From a checkpoint of a small mixture-of-experts model trained on Wikipedia: 64 SwiGLU neurons an expert.
Below are experts of layer 7 (counted from 0) of a mixture-of-experts language model. Rows are named router (the router's row for the expert), gate (a neuron's input weights, with its number), up (a neuron's input weights, with its number), down (a neuron's output weights, with its number) and show model dimensions 0-255. Each number is 500 + 40 x the weight over its row's rms, rounded and kept within 0 to 999. Numbers have three digits each.
Before each expert's rows: a language model's description of what the expert responds to; "gets" lists some tokens that make up at least twice as much of what it gets as of all text. This comes from a sample of Wikipedia text that the model never trained on. Tokens count by the router's weight.

# expert 9
It responds to: Subject pronouns and modals such as he, it, would, and middle pieces of split common words such as ch-amb-ers and sc-andal.
gets: "-", " ", " he", " was", " it", " is"
router:516541572442564571486504514451486538544559418453560520437470469471559513493492471502502512553581461533473442456485475518494578459408524543439484472503418478477464511500481442539494482527589496520595537494401464570491434477528517488494551533556470464481421426501537502498491475535383451474529551499488465454418563467532496504430433448554478481484478538520540478509526497525507480461468517580570465553484423470483512397494500513535499540525528497552510453515522535485455494496525473509474579443438502545521466500522515471497523540476475585503510550512518454462527432502504612447432449470529503509515505514476500454479447518473467429474482561530457485528523489517467554493452520506502491506501488508480502549497514463524473548441439535508502492512495523512532568512550494
gate1:508458543558489470506433501467479442524435467539497519439465413482521497528531538475555523503447456536519464416501547461535469418427526513443464493501463516483501479517445495512489471496517414495484523496469562594539508429462518491521436495544524502427501476484475579486500528525495524499493564497513462484498510510451497525476450388500504558548545459500487456493548537529496534488514487488545541549560487493501431538507416504506438496432474485464480416514501487454514525510491480453432481457517563548498468518501446492509576501474503505456598471526470520559556473488500521490523488401460547478577492510564484471488494489518609505456530473513507432580522502538481551452396526483477439447407558576538541473497490517489483481493497440490526566479605503508457457547513495
up1:486580520525471550526563463515456453546538526482477484534545534524494514501509479539512519535458485523510581594543410503486442582520469531581441413550502567489541513500538580507480579462492538494494475545531498390503474533515491480510511473418407446494481480445450485507492537465536527513508435576557518387493515532453527466527420530462473453468457480534505558535444469424534469566508524478506558483441509543536521510532565491465494502489452514499495550483482493535538484510550505564487537472476508511468464463473495495523457517509502446574410562495518469547475465521508508581561571550435467511432500494452550564502507474447439530570496575464545476484534498484518490460525500536549469521509501497439472450491498522447537492532467476527452465488460542458493466433467491
down1:526454518621469476522462513520481541518515494543474538472495490404463454570556566533490457490480422490535516569474522497545501438472502463612423444483488527428540515530507563409464486569526484539450424527472508513520489543480463510460366524525513496530516495488508538540495566540514419459516476466499482539449459518550539514473490532477437486492493490537510471493501490489496501534504535487379443485544530466490498439528471509492511504449496543528515511489574558402533496497500518543509443580526511451478455542456496498503454545560435444474499440494492483502456537530549552592513412502498461524514544467488451484437462502505491455524437511562507455557495509438512567528457497518549527443545443465521480467474474545464470539531516494516464473504534510460498576566502502

# expert 12
It responds to: Words within names of countries, institutions and places, often after of or in, such as United, American, National, Hong Kong, British Columbia.
gets: " the", " of", "'s", " The", " K", " United"
router:518531532545517498436517432502542533487462506542515451588534486571362521574492428464442602446505503593496507535467473491496467549486513526574489571570554534519547472536519530453443526429449497565487498538524637456571575606497502519513461449489527514462530580508491566470522539543540486506517422453454512482499486517474541457500496561502446452544468470498497469543548453537556547354480484441557496512518512491489561481511562500442507456481425455457485537528496470537534496486527536561484536508554472552527495471478465447481452508503464528477480454522485489483506514485533471514520476498526500522455511504489508487520541506511504484507517490469515503478484534532478526517534424449502487508495502576531510454509407515453525478446495504491480563488433498491478474465538462
gate1:527470459498484501445450532490493433609461462493539562539418452459492498439429469471502508578458499487465423500507437483481487576521512510485525472502543439389461387476520444537449516407348506594530437551502502517542493548560459500481503531512512485546507542535489565499541490481558502469490476537533450494472527477488494501472568506478429497439547515454480461565560489522534528471503468450456460482465489500485491482521542569573459466458460544499494484491632537506448529491504459478519509473527504468510515499496523480496457586482502447482490456492484485478520566491494498441491458562472503527464415480459524531482457533532509499436479449482477496468561499445539488525567506477481479529509455503507454562540507469459531479485520442528435518522457564481439528480489513
up1:434495550479441532486493475411536414445514534519554478522510565419551488386511520501559501565496517544518552559484548480484485470440502538527487531460500531506488445526502528486482474529492373505452521453504523487480514568482475501398507498508490493501500497484496503461480531512531508452487489592510533498534504539550521464444420469556464488464513507522533509480509517510510503528529509504538474485407451469504567458560504450550513550466591459502594457451488473498523540551456480556446502467516518431462474495536501548526469580425524501486497436507519480467508478517524492500580483531504550481475548498510457474506492479532411440609520446585536506460531486474499469445477516458541544483460551495460480518529398455422529473567558504488422445480487457442489498496548482
down1:513530542512486501518528454509450513466515579439441533534510441485525489547463440513532482480456519546476469548561529512561505523474484520540496424496424537444582527419495397498546492529482492523438526554528516568534529485505517425445499552511445517479514452465511526505541480514423518460487527553515477487458436550578488459496440515522488505451498504459563404436500518488442482507521526457491513506483480601507505462496496502483530571481456473515581426471489488546462427472416492495505536436565455520554504512511500598496485474510470421565552486439493488587441478445524434494566544532483539435484526511497523518490546481517487420530457474469523515479485503544565468520568560417530476502459535510494530555526499469523474421556557443536494492537459453495528488499460509

# expert 1
It responds to: Prepositions and connectives that start a phrase in running prose, such as of, in, by, at, plus colons before lists and table pipes.
gets: " of", " in", " to", ".", "|", "-"
router:529435500502520532529529531527556462509469547582477463513508508449464480514507488497547452429425465514439514491535480516474521528532534520501514508435470508460538493419518402585545476546485555438514440522552438476492542406498525438483484480511408473531526512539513516534475458479560545537479511482435541452479384537483459577467539541426441467493422477463446526478551441492465477533486443449510467396485552529509570564480488569470489478508486498519472538530488527466519486507431553412494446538534491490514507560449492525587485506518547477529540495500500478456504578434490480527441549492522465487522515489480475501511519471453488537448503489503545544511525449477511481494482524494518491447492447550532489519532496542507484459531474485559453575559590472457530511437380511
gate1:519453482571468454546541486550462484524473481506532473470491497544564499497497500486524512543485543478539496433459575562428480427474478415497472555445491482525479535481526500504494524626505540496465447481505502476516481407462472596455526499525577440377495544471511532488480497550534484473440472477511489497556481477538466477478507463529460433529453476496531468531564549519502566484528478516516505497437506481456558533512518548444474571455559488605498536458482468499513478539539489506385566468469472575535483586513471493450514548461501392465522505474503459444461502552511486486460543466475499488544429524492555542496537520532434481474466519516539533527464473556530474425540523500472498507426436597506467537515495507461479479572488443481525513485567513483515484469445545
up1:592545512547494462511465501509481422537446501570416536472500433478521587523542509547510457547505567515489552483573484551566534448517481487489436489537477534453487451522492499556500525417485489497490465513469480546472546509502567450516479598509518517536476556530481602504476500503494492545477468543435502554539454520517470447477451464514499529500479517499515563513429559515502503447532530522467587487483458495464537472489535451602477500448445475530530531520501490520443488420518456488557516501524453560519487515495493464482521486511586584577439525510477614468528462500507495556550540502506551383457548520462507482454458486516545488489527470425559464512510497426477494480559479495506522480579446467488498449509507482516510449479549466561534442529516461469488542569562457
down1:529480560509553500527505512546471593443503444456498510481473574493525506509475470567527498433500445476515492481461525606484510528469491457498490597491504437448552532489458507536485537495490459470527480497504506474517450498516502480477546497454453427501487568489565499545478490596518492473473489514499507436546497484511483529491570416547452530565506436498448475480478498497505467525512562508472608495522518506526495455457503510409585482479487458508533534467414468451528491525528499462505513572569481450496534494533499516488516507250511508471489515511574461492511555527510510510461499512474504521509442544498551451432495433500466480512461467491449482510499527513557572527509526444512533534467555548519463522448489494468499501506461485456567447469467498539468451424459518